From a checkpoint of a small mixture-of-experts model trained on Wikipedia.
Size: 12 layers, width 128, vocabulary 2328, 29.2M parameters.
Below are experts of layer 3 (counted from 0) of a mixture-of-experts language model. Rows are named router (the router's row for the expert), down (a neuron's output weights, with its number) and show model dimensions 64-127. Each number is 500 + 50 x the weight over its row's rms, rounded and kept within 0 to 999. Numbers have three digits each.
After each expert's rows: a language model's description of what the expert responds to. This comes from a sample of Wikipedia text that the model never trained on.

# expert 18
router:497527435471530536537467513403620431493503469416465473549510469608448545516490506546488567571586406477469525489506452494580549522497518443540461438474437487468532538502552468468440555589435526
down0:544487539385537494521512457529503458496555424424490448601448490537574482488597549482472522421524511489486420496430563481530476498536540518552545491449538586453504511466508531499484459513544412
down1:516395459495444505519460496534475512538510516515518474451530559503453382564520548541497442539428558476583506491468483401574497583497414578403533530579501536548476472519484516550539491502497424
down2:523508506464576499444462511425491440534514424478548550503410524578527533461404522534371515441531509482529623584504513606466580557582520474512562473512544536495512512526472590524526546473496516
down3:501554589535553482571463446437435481393454575562524452561500477536479581520436491519418488452516542482455574539524517518406592500538443498456447431462416548410466483533559591518520543528558465
down4:445478539472616462500440476542470449510448400499486466497385438460472532524457556470529462530419545572518612533535449393501483515477491560480601574499478499507499570523438538559469463534438533
down5:440508461550484504502421503509384512492544428473436473641516527483495410527517485561471496567493562479483504427512559421463529417518556533563496540492533406537488514485479476493460525478518506
down6:439529533412503580557469567529569421426462459524507550503558494501490481497592484593556421460482490484492462533548435492499501530528465441530514445477479513512439527441564499477466518500534455
down7:502507464546514493620359479453447485546448424542517440557416536484461553575503458507462456525551456519480509539547449471477462538403478468548474458499411532448507563416524429501380503506506408
It responds to: Stems and line breaks in infobox-style field lists, such as serv- in services, -ates in Coordinates, act- in activity.

# expert 48
router:546511479510455440405545561471500588410567567513483499487493590556482445429521422501547495597579579408501543531476465516542533551484577579531583456577469559486549543567494548573459565528509546
down0:544476455456553489599524538456444511522447552418362479423530537568452575489501476522436436415515417431500533503417567584371500528525521584430549444483517505500534460474470518554545527530431483
down1:508544522453431570501426528579411561441437586511429437493490604476483502562555530499497477531534689509514468514534464460432435522490532470540503525422514565411496557489559477527499496473507563
down2:489479425437337571434507548497542486463511366485362571491577546453507482463473438562536530567495485546479530553481387404480479524489480435495528456516489410441522471488505486448449555515538536
down3:492491588558486470473492570494492531490497594532529553438552512530375347560420493397483455514420478451437565477541457572400460521503454490479509540514504621446505519459379513561530528476501490
down4:464488504465574409436428511491405501515460473461476556523402528521392560523458573437572457557435571504457474562599464445511494459514499526437469446452464544480504497454424481474577554394503507
down5:530454473520484459458481556454508568450544492448466472467427612522415473535381599492442480546460547514512555409525534501427531541478427469487626522428448492587500493526436490517481474470372625
down6:564515594452583522557495507437404531511589448578382543556477538468507589511533511490427581563547490454468472480556494542549426496438486493446480425508482493548620594489515438467488472508465508
down7:481496497551469533453593609525494521430517594536540490413435548443479412569462505482473413512432535524439410491469485479490448553438523502541540564513494606438474527554472475574505510442526520
It responds to: Colons after infobox labels like Place of birth or Village organized, plus list colons and some table pipes.

# expert 54
router:458525556514518563582494504572470517555570502471559548474475517463489415516548453530521474457498488429467498493498557506415408412442520574449517482543539539491639444493519446581463501482522503
down0:448526474552516476565462523455508554505533554547543475549502514412467628562571502566487510516533498555510397482480592452463492522564492513529534501527565445593493503469519551573574416538545457
down1:567512503532491454405450563498590548518527555547402444472575512437503514458575454514511599553574440496382521481459520507612433493638515483492397576472492537504476492537549457493446531455516531
down2:463424569576536444527517383501550530553475464460535495544500449501497476524528562462445512541567441494522424525469572445532569472530488414509462472513504539520549468511466460574554444638476504
down3:491499432455508488491546530517562495444508523494564392523497533480520442472487528458600507502374438562465501461471522573580481489607503499522545519458398477405516483488496492471586567481465454
down4:571513521461475532469496503452576500500462532559505458577530447555516445407487569467558512377573492556566594564508503442526500515592578542487488502440465440533510530576641468463532492484351552
down5:531466494391507543530499548548466523557474528537482513550483488564498570538513453518591431502439525413512585475514511451461456404485475450480397562564451524533425543470569428439533489518527481
down6:560560510565519523499559468445434524562464478497438482604504493471423483484461521545441416578465447497511527511505569439488528533503515531343564486494516463524454483474423503494527482513495604
down7:514473516534506483391520468537551531546498440460498476530623482570453498473630466434447588447477471483485470494530538466535534469460532464488483521470440498475473518472469412601569428460622497
It responds to: Individual digits inside years, dates, scores and times, especially the 2 and 0 in years like 2022 or 2015.

# expert 61
router:559582461489464414529565555517480416545464541528476505468499468583458583562416584538551526558568444546473555567513472455473547536545503531572436520498437465552537426499446538503572531573428425
down0:430507582420486557499606510502599409391482448487467552533544485463468550530524544449540547453511532573576530502469452576506520518447566438552540436485487408475482492404515442492494465490552520
down1:556552497519564541509606495469483527488552486559561548487514595470410462531561442513533564556599481500584551420542493474495482421543504541574527565604595491425488536431587459465482603534552456
down2:478483493506471492524481455545497453430606502516547441553410535429471450375549516626472570559436474454592459546378481427527538640604527427581461516507510555472565431491518468470485514485566485
down3:529444439501495495427568485503518552459482491542458472567345517524592427524478497545460556498440523455581469569482556516529522523590523545484514494618450466514402447471441549547494537478556517
down4:554468506431500495603572504430519403542546486513445488523532430457500514486451569461501513544462453483409490509493492569525536476494557520488455461459585451449600560481490529500472580502484495
down5:513495489470526547483442491495568469594562490427550525535533483501480513500457566504490615500494503395469495423417459597483472511529526522551462435495539442524548450580356434530486442534479554
down6:394462489497508550401465546583482528565515511613596574510536402511517489440519600487545523514562606560557481491624461513584540443491543449472542437487525508504492508513487467461452498460433488
down7:468520516497578502497521415587533487543405541503511519521491529435446573502546588478501572471596526553515578470543524564473605475512436433457471523491495506481418462504458482450478510448403446
It responds to: Opening pieces of Latinate words right after the or a, such as res, ex, ad, reg, acc, in research, reside, resignation.

# expert 41
router:555530492558484461532494537485430502523443582457478491448573430540359499620446443572481447504537489466483529524455574377421441513504453471437500501475512614491466569441563450583548511417458502
down0:465517515561443417496489436475516454470446529528505484498605464472393554541517449386554550504436488519398483516466492434505523566555396434590497450514450496457436490459443513499587501465472454
down1:440433511505408476559494458536469528516461536607491525566558504566592542476460445589584452464461510472511496506645552478584545491562463451532433537507450477533535525483434487491632452415553486
down2:558461416598524505554489579490472482456510497457551519556514495520455586552555509427381499481537471582468545359451600513415411530466499536465466555465567436491524464405543404493489522471452535
down3:434451519427445557494601519575475481466492486422577471512524516537559518493610570463458456477511428507516481452517493538494552436444495534510555465548516407592497501443521515475584446539477431
down4:556603500518516517498457522475518478466500558491528480530591480536482525479524412416574419419407382526529460515478463499543466528500553481516490447488593495370568400438527567534499432551512530
down5:472533474551523546483511504472472498557505528495600632510495528524536608469508594458522571533539445492443510479513442648464572536592572557514529473486542388452532511502405479535463558519489497
down6:495466593491508486481481495449408478423487379457467461508415504478498462526488507395572439484520545522485477452422486507466594488485549527422529488465532417480545442477446568424511566526440479
down7:445462587576474521435537410478444435534427561464608455451549474553420515503540490534397472488504442449495509581446561444471545474484486484536524477534520502491469547613543447498508489538522514
It responds to: Individual digits and hyphens inside long numbers, years, postal codes and chemical SMILES strings, e.g. 202'0, 4521'8.

# expert 42
router:490534392506531377550471547561459524446480553481497529468539392566386513578482452492498492557548470482513494587441580419518488495560455463406521527431433562474457482462561532480508474534473533
down0:423503567549513561587513547460526531472480531525491480469564396508516552497501468502545519538542601557611499487476507598550516525495425522567509481459481502453539551503507516622518428449588494
down1:427476521518588428468406371501517502505532526529484502441435556416359475565496527505521496500492531497426529511469519533458470479588561576410520572510446471451526527450464461517544460392464548
down2:455493485561490504479493514496460473483514518515512472510444413530485538498547381592549568539441441519543502562389492458471623467521565582527502523478522389421566495560440449512490507522495481
down3:464551504450473534608553468517461484463392485487462531507581523550495482509433485495457540608468429524469501526466419582460516416495498475463567489529495485547479404450579506433552434557586404
down4:539506517505596533422496499566525535436437480562536544508481451561559423543520515445366515531596612542585517507543479521495469392441502546530458433602485506511463488557477505535461491462556452
down5:529517445560499487480516574607490490538548580499478603462510557439432520501576474469565485421566470463421539458493555480513485554579524487502503471454481522557468559558511449527515534343491454
down6:526543620528492401438475459379520471446459542479516546478518579462450489538466547457534494590519481473496569496502507538492512520504471535479456575550477564460422563562519459471494466461449505
down7:502530477528536521489440476490517548444491377406439453456378466481559477465488462508532461462516506507459493566533458515448563522521506556546547591455507394539547433543557459462503474504553600
It responds to: Middle or ending word pieces such as -ian, -ers, -ak, capitalized Pe- in Peace and People, and stray encoding bytes near coordinates.

# expert 28
router:558538507562497437530508540491437493513453584474485504443563419518374501599447413577484453508503492471475542539466578392418472521500449478432525497496503605465470566447563429572558507409441517
down0:537573558563596433538498503511511474527454512482489464431441516446456558523449448481499472504515429477423506447509584530509504492619403548468536477567503545425477474485477479502494526502551568
down1:521473504469581516542522515564499489524496529434500544476531475542596392550533528569422480494478582356465402522508486453478525459568468529439460446528463433561416499530444567558545538551426378
down2:520565555426457441576525464496520425487445515573478605507545496475431500507496497519515462466451444474542454495481508530453531471494514516560441551442499605498556398442471411492546448516475427
down3:466513418479421519514479408492513646438470454538462485513544435501510559429470515590430481459434495495552483556484480495531455459489476468543532404422478438580447486422389514548550433609581512
down4:543484428442432494507471359492522440441533543421496451556499519497523527426543500402489486543424496618484636523481476478515536430502548476580476476485480441469495522427431480426516462522515383
down5:502491504539394446547570542537534549498488421467484563495593463534532492474514529440510516442498469467481456424519478502650561505518449480465491516463478441573527599439511550426561501485507513
down6:451414457506450493456394503514476515527581504462524616455609539538479459524523519515547435497517522447521557544502469455524544388461525506542509509422499410499546538467407461472560486563485510
down7:506498390532490452545466423448476444464499452536475467509524482474491438518550513508413473506501488570427584479465505459535373514580407522592459499472404495529534484484587467512518455419534476
It responds to: Spaces before numbers in tables, scores and coordinates, plus final word pieces such as heav-y, ent-ry, sour-ce, trad-ition.

# expert 12
router:437509496600522532499480420543441572435455523555419519462560527572552477548418629464454448492517480549444498462469425441481403473527429492499498510422467463455473492533518494584490491616475466
down0:548490516541523512444523578502491540495565523610532425520441482532493502520509412516445540531556455643419478531504523506612558408484427546569552521532496499446484505589492652488485496542460507
down1:504516509521482503505461521466476503584469522500559567623526490534622554596522510415534510507458508515460524506474462448498472453503500502524505581497604561483413487494439522523485518379485481
down2:535469469452497435545433552588469470546504522504475553460588388589420488515526467490396489465532435490480508498526506514555496521539451508480594557486497425479460590554468511486500547519445515
down3:516517486495476391451536482453502496455445506426462438523594499459430528544478477512458517503528460472459452450532456441514520505524489520413494553506485553497510515571536427431443514449398433
down4:506441526476518493519515479403574493507475446569548551530545469543515488525467457401533501541524471519496502493496500512600591516525503522416507479517567542499483577554470409499527507515448436
down5:531462517502468463535508567499444501544517489574507547478443549498442467447425524476498528419488486550467453470443537481393516454418478534529445492570427532522556437398449550469558491485490465
down6:527513545510493570503479438508417579509466578603534514485497511489504613420539521494472494425377515529478534507456542510453405623546427452494499430426471484463508529490448490504480578545531582
down7:390491482434463519417501506567547455462464438513386379493470608456531501519516476502500508571362490544477539522426454458454549509492524543488489545574604470565533519540451463515495430511547473
It responds to: First pieces of words split into several tokens after articles or commas, such as com-, st-, ex-, Br- (commercial, standing, excessive).

# expert 53
router:590554536495492484518543436517454449460478540464572484496626436547435581463538405508547465525456461547519502492440491403463416546513421568515449436504415477468485448487485414563541520393419465
down0:525427629578527481405462485529483456576504482444548483473536476526408516486502490488450448535453403505524470496478516467597492469440523539471478432434418497391407497461445545514498557487478541
down1:511512497486457583454549506421597572550479495576510495459427582568471595504545501506523498578484475445568474599559498552527523463443506528408422397592565448532570551610459551499529562477476437
down2:566482500576548527510447517536492507523452502536479482487489502489596440554525571436559473596471518498510574525529451563455420406418488574442556432507468510452455513479485518520532421454508540
down3:484477440523499561468555544619502482589522432535533513600520485441548517441510443489478523507500528486589458547504426562541479486482449564518390447492514451482466485390538588434464453580518516
down4:561554498552461484448515572457556533471567426504459456539488421531505480503438445527466466392472440433439473451481554538463430465473377502435529483509431400455484575488419548492510531525505492
down5:430520531423451527474534485528572526489512474498453560602446429585480461573439531527520474485449520453422508558575458569591530499506507431605474549555637526563496505497488612497456460426445522
down6:544560525411513378493419398469581473463434488581554461500399437476495535384502406477559529543512527562528491452513521495455553496506407505486500429547479526506463552485533434423467460530402455
down7:425471484481556524371463456542453451528482532513427434561435447544483476549458487555496465571508565466431604515514544456527497459555597558416554534455479465460517518499621454485505524553599522
It responds to: Word starts like Jun, Mar, Feb, un, S in months, Junior, and capitalized names, e.g. Junior College, March.

# expert 23
router:506566547491480542422384524478396435561564426512460565549470542479418503507542420483458577495558474522406418458530432539494560527527411474463505415388483476519515514471595434510507548476497466
down0:414538497467518483586477531493554504559460428512434538614499498476521513481451527512431581482481458591483471523595507518521425478526553508499474438425511444428505576521422446500557513522488501
down1:407474498523452436492416548464480512511542416450410459458471536566526473535392515516481440509421506541605532451521468522470513506521420512420441536505471528477573547502456549484488444644561417
down2:470522490360502440519459509427516544515566440477496503442560465584482503486547551513523480508454461465481498422411490531493441622376524500494495558526459526490420552520455480469469586428434489
down3:552528475404567482511412482454431441490535485517486540502487502388568493495448554385584568496488509508500509476462505516556521418597447472486528488515536580414538541543436463547471545559586566
down4:464407441532665433498547371498587543540540426551478547531490459451541499351512530503504481535469507482514532559520514417464501416537523466448459547532479518453493547522428428490511505530533522
down5:593536498473510516560551608480428508476487468509502441523571522433600457554531495549527450513470594416483608527523561468455492445510491552451488547388541494487501421418504513457506490573481538
down6:419397514451507501508447435498534531483535486448438403590531503456595505503532514454484471449588544462447516512457538514545526529480518512556504500466459409568488424552451561447459536526481529
down7:533508550558539557435518510479491553461547487489598545486568476490497420511562425550474526502538476499476460518497473489473528450449450546492494522550545415479501483515475544471515539541398570
It responds to: Verbs like is, has, are, have, can after it, which or a subject, as in "which has been isolated."

# expert 13
router:546529513543504447522496541490436510527449583473481503432579433519374487602446425588480447501515504458467547539443578389418457528509453482423526493503511604459468567447557438577544511423445506
down0:446441438557600471481473587545405444419523509441475510448478497582508549446509518610485535416502498500410483496471482462448604500561515476595496522420447463467525514540501580470540423576468434
down1:555574481559483510489525440548477457472622487471478546488472526471448471474605454397476465466592478496444417459533579557461485414579543616552592494429565543488429462513413523465513447489495496
down2:564580626438438595564572522549532481573480457511522527498549480491589449430406498502456476483495526481484493449594611543472511520452471554537440482489541424544551544414520534450554503537472501
down3:460502487477578486528531523513452483630491485484511492512560523434486502534547500503514480362548418437531443431426523560454551566528491553509593533533445473526416564448480444531493495518431518
down4:454482511467574434500441413461500534554550450497479441521439597491395445470492560459563472616359550506578420591529542581578490575520494491502494540459433484478547617498504489559446510466428473
down5:486487546483440471475580531480508562548550435559503508465482521504504462487525509441498534465353419506568435559524445494519548506468529426469557487539532504470491531439394524556509414546599521
down6:517462447468514476558454477535509626564547500465487436474568497483457492459529500464430413532433507445573559437404504488485496453486609559503525534416514457476507507514502505555536467502499444
down7:472514577383532417433422504483482452467554543476517525491454430591480533536569540484503492515480465502555509463521523535585507426395466480493493555573499556608473600532539481457532517486436426
It responds to: Word-final suffixes and inner word fragments such as ir, age, ed, s, plus last digits of dates and numbers in tables.

# expert 49
router:480550519535564432485583432507468514503591496440443555485455492531498546493515482464440565547542417479615590497505590578449492467528512556443450533458503450528546532543569443468435443517463475
down0:441579559573492484557470550448571390407496538548475571492499503486492487600516449409582514445503610487548554417540497468510411489469439486412478495519534430535443549544502425462465497515492488
down1:511458478494527560472497480505419563512499414481524530575473459575551439574539573476482492451442501399500491445504591530485466505454515483424512395470406477483427429448493538483506539475481556
down2:467533485513398467471485510333422547520442616547499446492450484456365492559492403496515549480484522456480441479491460405506463524440511491527525572573484466481409502470476515504554419430511574
down3:444489498440645544549459519477516461605483500536507499502539549435522561484512558468513519534466500514468492423443521629522538482480565481547585551487589522495473463497493421513581415455417509
down4:540535473482487538491467509471518520462510462547492511565384461497450515490547473529490466547472473463484548478433556520409505465516532471453614435527501530479435554459515565490522594442411512
down5:462540580528475493464523466467517389399490530611544500465399562510491543503464452505505601481583496586544395560509504487529592483472531520483454461503489471541559463495571593469517528496530549
down6:513540469493453511569418607542510454522407439427432460538522478497489479448560437542553492528563525502394489463465496516530528490461532523553419467541494504432519432469463386553524530432469491
down7:509501510456557567521440489503467499607580471527475532619501524553440425429519529505362415511520519430447471660527518478486481404364517538464465463526502446516555423511469537522518492567556468
It responds to: Noun suffixes like -ation, -ations, -ence, -ment, and words such as President, University, County, State, Party in political text.

# expert 5
router:541545512565493454513506565489437487519431606478472516433575428534386516604439448590463476524511500471490540539450580375422464501513431503424508496510521616466483556449545441565575511389461515
down0:476444460486498585513505520558516570494568440584507505540477499593504519446509548513531520508470494541592572473524571523508385469536567474551511431522431502481483442505548484471494446447473465
down1:509493475435479425468555529451519507559619392497441492597451545542547492493505486472545490493526554446535458451544515511477449512436442486487547424509463456611469383478493546454472496641534512
down2:540488482483483497472503463569513454505526480543578534411473470480415471435536464496479430454507459520571391569508458414536414446414464490504472503579533495471548453445477482520498491471605537
down3:483559495478508416555506495473433604559386536443447536530537582494494435430496479549503536503516505492519495403426454493477489601452499471574561512542544502584501468467506393439519535457493399
down4:549462437462602532430501494512492508452432417420556503510580433601543458421485544501527396460491490500573473481512417496478483376363466421545513419518511537499578491437524495508480569488494521
down5:531442538531470604463409507517525564492558487612545540546534446459510488446538520562412451440518503540502557555477536499537538452458431425453522491559504517520547546490456532513501567541531437
down6:530508489473505548558608453541575451474510496492536453471519339456555568497541441563491492447632555483443529482556526446522579468397575449499422525438516430408535512426417524439574544419448449
down7:501489493559381471540458584465450538586521492549466506504548471540490433599352483413533432525440537519577563490477598478418513505526500556482568473488535395529569491527455429483477584545462560
It responds to: Inner or final word pieces of names and verbs, like ved, ted, ay, plus single digits inside table figures and coordinates.

# expert 56
router:523563480528445565558526532434493517450469520446455497446486467474482509570522418508520451512556464453610562528580563423471464495541478495528516504472495591545426591531412492573513557551506477
down0:609493573479509461558445449559532541537456553453503514491529489491467469518442589416367475471547542545436552516540533512515491528423424566449480530505426537563545540453533465573507515475446486
down1:547596504547479443454608384473508498474536567417576515444574473445450525579499442519491508451510443508597611596496523495518510485517488499514485382454572564526613551455462500460580514542467510
down2:468522462433592464572510536482618607374465541573592424483494516497467573519504482516466626487579515570581517487517579479553536510651497428531507494541523499558495485509517437530451523516526519
down3:434509612554506509427470404578534479475437485539473478538445456517451466469421659557414585447424483517483413453515565520468536457481495513462474522528447495482532503523611489488431451513429487
down4:478510515556491520432494566575506634509484517566540515530513474500521488416538526531534428477461482463589461420549499500483477474515589577454390482533471566536537466485418479422441482559643572
down5:490399473442485557473462546403529569519459471528558579450458521450503510541425430508509507479524545424499421580560456490474585513512480498451494600492449437518468434439522485522483538524562521
down6:503597528575414547531452496488528446572541466449491453568529405549552403474579533529550422443491521545561445492447505482486594505547550573484605591582444525543432528543534507516580460478504461
down7:404435460477463475572505430445519557403482501606539508455535495531447540527494520504546568461501470526394505391538468519469477506516443452508619574461487476532438498470451520461576460533419594
It responds to: Spaced en dashes in date and score ranges (1926 – 13 May), table bars, and lone initial letters like b(asically), w(arfare).

# expert 22
router:475522430525527459507567449420498409522540483494538444530411525547451497539457479460464425484516396520437553408543389472432564545467508462505515447456499422480493523571541473555491519521458460
down0:517485519569405518499472488534470448552553525458499504487465555512569532534460546486453455520485474562630454509527518498446517426499539541378440428516521469572462511466445499448612385557456454
down1:542466579448531569559493491546482550514446512566538529441524529474447517444531500506452531512484535513483473376542489478559493462529415445573570558432590531536496393445477533435531562348356428
down2:478473510481525444488482466535549505541597492425442598503414486432549461477442489525480561468493537457543482540607558488502462403457464543517459427381473401416526370452473477498543504588460533
down3:554520527539475503514491554461470472521468473525431511486469575578565555561582454444510388466496515448481495579570519510466476449582498515491515415579344510524490476567568504541504588532400542
down4:604496521507530363526469559445494547480493539513492460433463555577448533561510429552610416493526510447526526478527530475426540520545490543447473430454556585445465535435552446491527485535469494
down5:501564545462478523517474535550467421458460487532501512492468491462518555606572500443511456524561577598494615555439422518457496461542538558526492517538488464546444504479551481536465472456531482
down6:514601513525508494576430605526498579558495535531535513474534442482419479539511583469521548531554533515550519530537526613497445519505406482492533456435522423524506448412495505509481449480506501
down7:405490531438487431442420576493419520542460499545390487538526487419613556441544561600475549516463443520495456492492406521436479601469502435543448524350494538433565446487538474441514514533497471
It responds to: Verbs and ordinals right after a sentence subject in factual narration, such as took, was, were, first, third, and openings like sub-, final-.

# expert 36
router:496534430489461450491514528528521477412439574417550448470564464423468495470604528533581514472398543517452516592463555485510547485535444586592578560533556521499474555453451528595578446494473507
down0:447614555536444460496481640467441535429462509475370495485491504563517448481429564500471506514483482555501533499457493536529503480510525493457486455425475503421550433423507424429440586455434523
down1:484492530462489475598470494432503507566487481442369478400503526476520526437452554425467453473574524503472502490528503609473544546583471560491571511520532518588516486507569543337467564531513504
down2:462505423470437547491513412454627558455524464465482496568520473432528468456458507522486517474515481461526567403436570518528531518485553456559528433508500402551552407470498453630473461545518461
down3:497484533581578523539452423484500410498499413480488499453396569529494536452440461480468562526598456471484477471588490521487494480547613506497505500462540457485488421461512586509448447500488499
down4:529567525485408613409537518477460484567507519462403509514483375449471427515445408508443541507483432549508436425480554592513541630542461587473530450488440492499466386578578515489415548516461474
down5:597486566558548494538448521552482429515495519426507510473518442530481476592592616447444498496629509525474546520573540520470431413455500496525509544496481484501531507420462487535529555454453649
down6:504459565561522605520456534527475510498535478425489535570462426445558399554484408620447550372523479630434461461588483570567515571484503491451464370534422541524498414482548561520451473484589475
down7:445450465558668566467467490532460446555493381649507447558409471543457499484480578466498452490467495499437533499584527539543470416475486518553525450492540444503500417471465450546500555546542458
It responds to: Pipe separators between cells of wiki tables, especially election results, sports records and transfer lists, plus semicolons and slashes.

# expert 19
router:504510508551507461512574585478468521563455419594477448499538460467468377407535492548409469500435481537488500529502569432516445431503569535464536467547528500474533584428508425542513473432554579
down0:440431529601472530653517340463434436512463586465453448512452455504499491524490490460503441552468517464408441538463438570546448483522544464489488458461523513443446508493397576495410547488482581
down1:498510579545484548511508566500484521481584466496568502478473558461569450433467551563468482530470557482467428502574550502549603463476414490489502456443532492440506451464507561409510492417557548
down2:524479442483533459581496481478526497555419521415587508543511472502506431487540461403528521506458470566514583481465508466529424532474491515541436538421663440599515507568548501497433450450573524
down3:467415474485484514458572489490422501502419538505445561494507512432524498498483542377492487487541465490587527421439477590513496521395573482412459417506523455498500540497386468566460544536422509
down4:489427447501445534588546497506612535528453498513517482680569484484563458527543545463523479521496495472460470440432568520469579443462468405554505439459498474542480585390520470554536464479480432
down5:590450487553490572440470437554600537538512420508559482551429385605409431450493527451509489470530564491550587530627512519559487487437468522435516464516502466502448460444516512503468570550454417
down6:469501489370557518509402556502470512552498572505529513499593525504554493492479413515586486524552446490493632494475520478482451524497504552550467535589490474525533496363442491455538512468512479
down7:529474488493564491489524464546476526471458506545384540474522586491396520377453507507555534466491551492480574510524421510394369505477594511420481570494452532546482501450554481468559524523501514
It responds to: Second and third digits of four-digit years after 1 or 19, as in 1|9|66 and 1|8|38, plus the word century.

# expert 40
router:535536543445569430564445516489470544572528512491477495609405449448495516424553444586462507518530415462479474432504487504505589453497452484497566535440455395442496565525531532550531580538524525
down0:479465493475479463534477598456512513583487469491454515507477583463437406481548433530480567506463535550471479459448478537493545542493422435438516582426605402483489488586479556405475534474504457
down1:546585606520539531518448601546497547541425550505498546533460497648442536537463505532567437521572485498511572582452593397431528547487516512538471516461576512523502563472458539557575477455515552
down2:574395492564492483494476616579482533492550487531427566512576520480507524518485486483515504550453535466475407487445522506530535464523459505514490503470510513469528541529478482470486462505509456
down3:413451481584612510470514500540570462474494486511482541560477490502538467497539452511459400483591504526509514474466474438490554464450499477557470550485534546510510523487461415419436450503475515
down4:468544570514410506449540500481411467439463528577522447428458546624490584518489448446505574413532456458481466454561494448556528548546521497469543469466513541513507444526514605413508431482506551
down5:478577661420543534484522537545548494544409507468465540527516431440497466492517490476546568506454496570518506517584538453501489545496536444587513517509464532524509540556501490498452512533516518
down6:535469522533571546533457509502494451357562465443580506536522524532483490515496515452456480560546501602540499444485568498477442437485497451477471470519495443496489494527508518507547458385436504
down7:457554506378474502530459452484538486523466549541431533475415630561575491425459472484425490521480512624520561434513468463445511516441455367536450499527449387452517528426465538496469478487592461
It responds to: Forms of be and have right after the subject, especially in opening definitions: "The cuckooshrike is", "was removed", "are more".

# expert 15
router:517544575461431499552573498547496564448419513468476498434474509558536590496581464475456519545500525526601437568542478507485574588541527425430442539528605529455547426449514443418466445531514495
down0:505483531464442528504507532509444515466628612554533524505516486545562439625479525499599525488526487455537465431504517499478524405448432515419635456535556445515527453452468524519504453481487558
down1:563523475480485570517495554526478516514465472548412445509509564483521461420576483446438491496484539530569581564517524394431563511448555466461482527484478472470403633470529494432475561442477563
down2:495530500607418547579476508459373461427511470509433525452379478492501424548481331527559551411485477523424539503552496517550509600415560496560494481568476458507475463524460500474500523447522498
down3:462569459483473477569502442447501496454489551498506457489573425499433554561457440484542493580522548557521540462526420505385502487513426430560503511567465533490513533554559454533505524446464494
down4:616459424527571549490529506479462464486458457496479511516562477448484431559530478448482416512530495484471526463477475453492516544434535579475574533532616599493476568535511481533475530510537492
down5:519574575472495399488522444442488476399555565547485493478537489501591526541550532469539546533573532478581592484590487510529502544412465427533510476541452484596491529555582491516507502517503523
down6:568490406540538457538480458511483466562474459541446523523473499424507434457546472476543478534411505464388541540507570423566529440492595548595479486469508566477476478567477506502491492510523492
down7:471499576453529577411572561545495558510447431484511460520537492583598511399564488431400514461426493480573446572541428468511534503551496490535497510521523515485501498418493509501456503507469579
It responds to: Single capital letters beginning a name or word after a quote, bracket, newline or pipe: W-hen, O-ff, E-cuador, H-ilal.

# expert 14
router:579526529553461542533544536427457575559459509461560548503504534523504487491432457451456485570575489453489450469454456562488600512461476471469507514399429484456477473547444460490490529529467578
down0:540416564507541404522509525479483484563516530505547485512436542537410484536545515462455522567499534494435530537540495463532509396426527583489529494536551491452558563543486559523546419500533568
down1:573512537486543562572585437518490457582467477381463468509543476537453484511468487472490494521471469583345552548498512431527462524510488458443564541501550441440508468582522435525412496495437561
down2:429433477490498581549454477512492457509647406532429528580473540483515523430440591550505511484385498541449537497533528568601430446390567456556489441389424505537587517435525514512489501487470460
down3:582532574474441428489470554506489510495440548432467531442531435456450507554474366456549422458523554511383477496418644464548470549530516561451464462459375447502563528421474502497512505442406510
down4:453483510549514597475488503530623503522536497566610497531543529514652448540433486518441541522491531463549377538555492479528542534453478489587498438489529470529505354522505580480504481507429520
down5:518463524437504478496580471420559519532468536430407516471575537520460590435454525481446504402369514475469499545489523433496535508537434427488457507488528532528456527496353529516467453486526504
down6:438523591499539535445523553449496513577475567486479510424514461480440509513321465506510547539601591532469541461489530528482519545474503508477523469459462409480539506483481492490540460420394533
down7:423513493367510507482628546492446596474552503545472527480501486488458571440557572522505437570527518539592479506510514488458479450411516550464502511502482596421490455451526478579510520440389557
It responds to: Opening parentheses and quotes in prose, superscript marks in units, and verb-initial pieces like suc(ceeded), rep(el), inc(orporated).

# expert 27
router:574492537496471455434575521450454555531446538431444526522615460529449487576469492428513501477560506498483573504483574404427414471525434431486424524449572565465464472409491434600515415468490490
down0:552388499535470496443531466473470486471544506555462514542593566579573510589506562488516504411549501514434547503561513546494563468456588481524573431485515499530465507512438416457592501599516489
down1:502493474534505374525446431431497592475453493609508484480453556540490484427464479509546532482503524528478565521488456539466568565490458564453468568501487424515515491427539518523461513542482399
down2:529459470423536511409471510491472486456517458498539521424534516503496443500511540513426566499509471541500497491447483483566476536614469470482465529583430401552573447471545550460451526462497450
down3:510522409503561571485577539635459537453516468549450524575508457528509409515516567482488520414541505476514505484474449383437495474514482428409460497448562603470463535492531465447493484507469446
down4:510538554483445591467497527465520479519491506459450562529434492409610459465470506520518471561494501584520513499437497474501617454566582564462553515527525438524576482522443453479447569547511519
down5:544565529505550460486489602557478566469430601461443519543549540502549535506484523462454424547496560472560474465458465470387488516481520430408513553512472505485492507446468440473530495440525544
down6:534488467518463602484524506477616470575512535519544535477480494491448439446575527549625501418472492446457459491488499494572563509496554551593524476557541514476600476500466468536489562454494511
down7:408564513506505488552485564531461543508528545534455532503446585452416507557527503561573411499481544445557549460501515455504373551483571442554472587441467419480362493493536399507502451470506478
It responds to: Capital letters inside acronyms and country or team codes, such as FAA, BAN, AUS, ASEAN, CSF, CDU.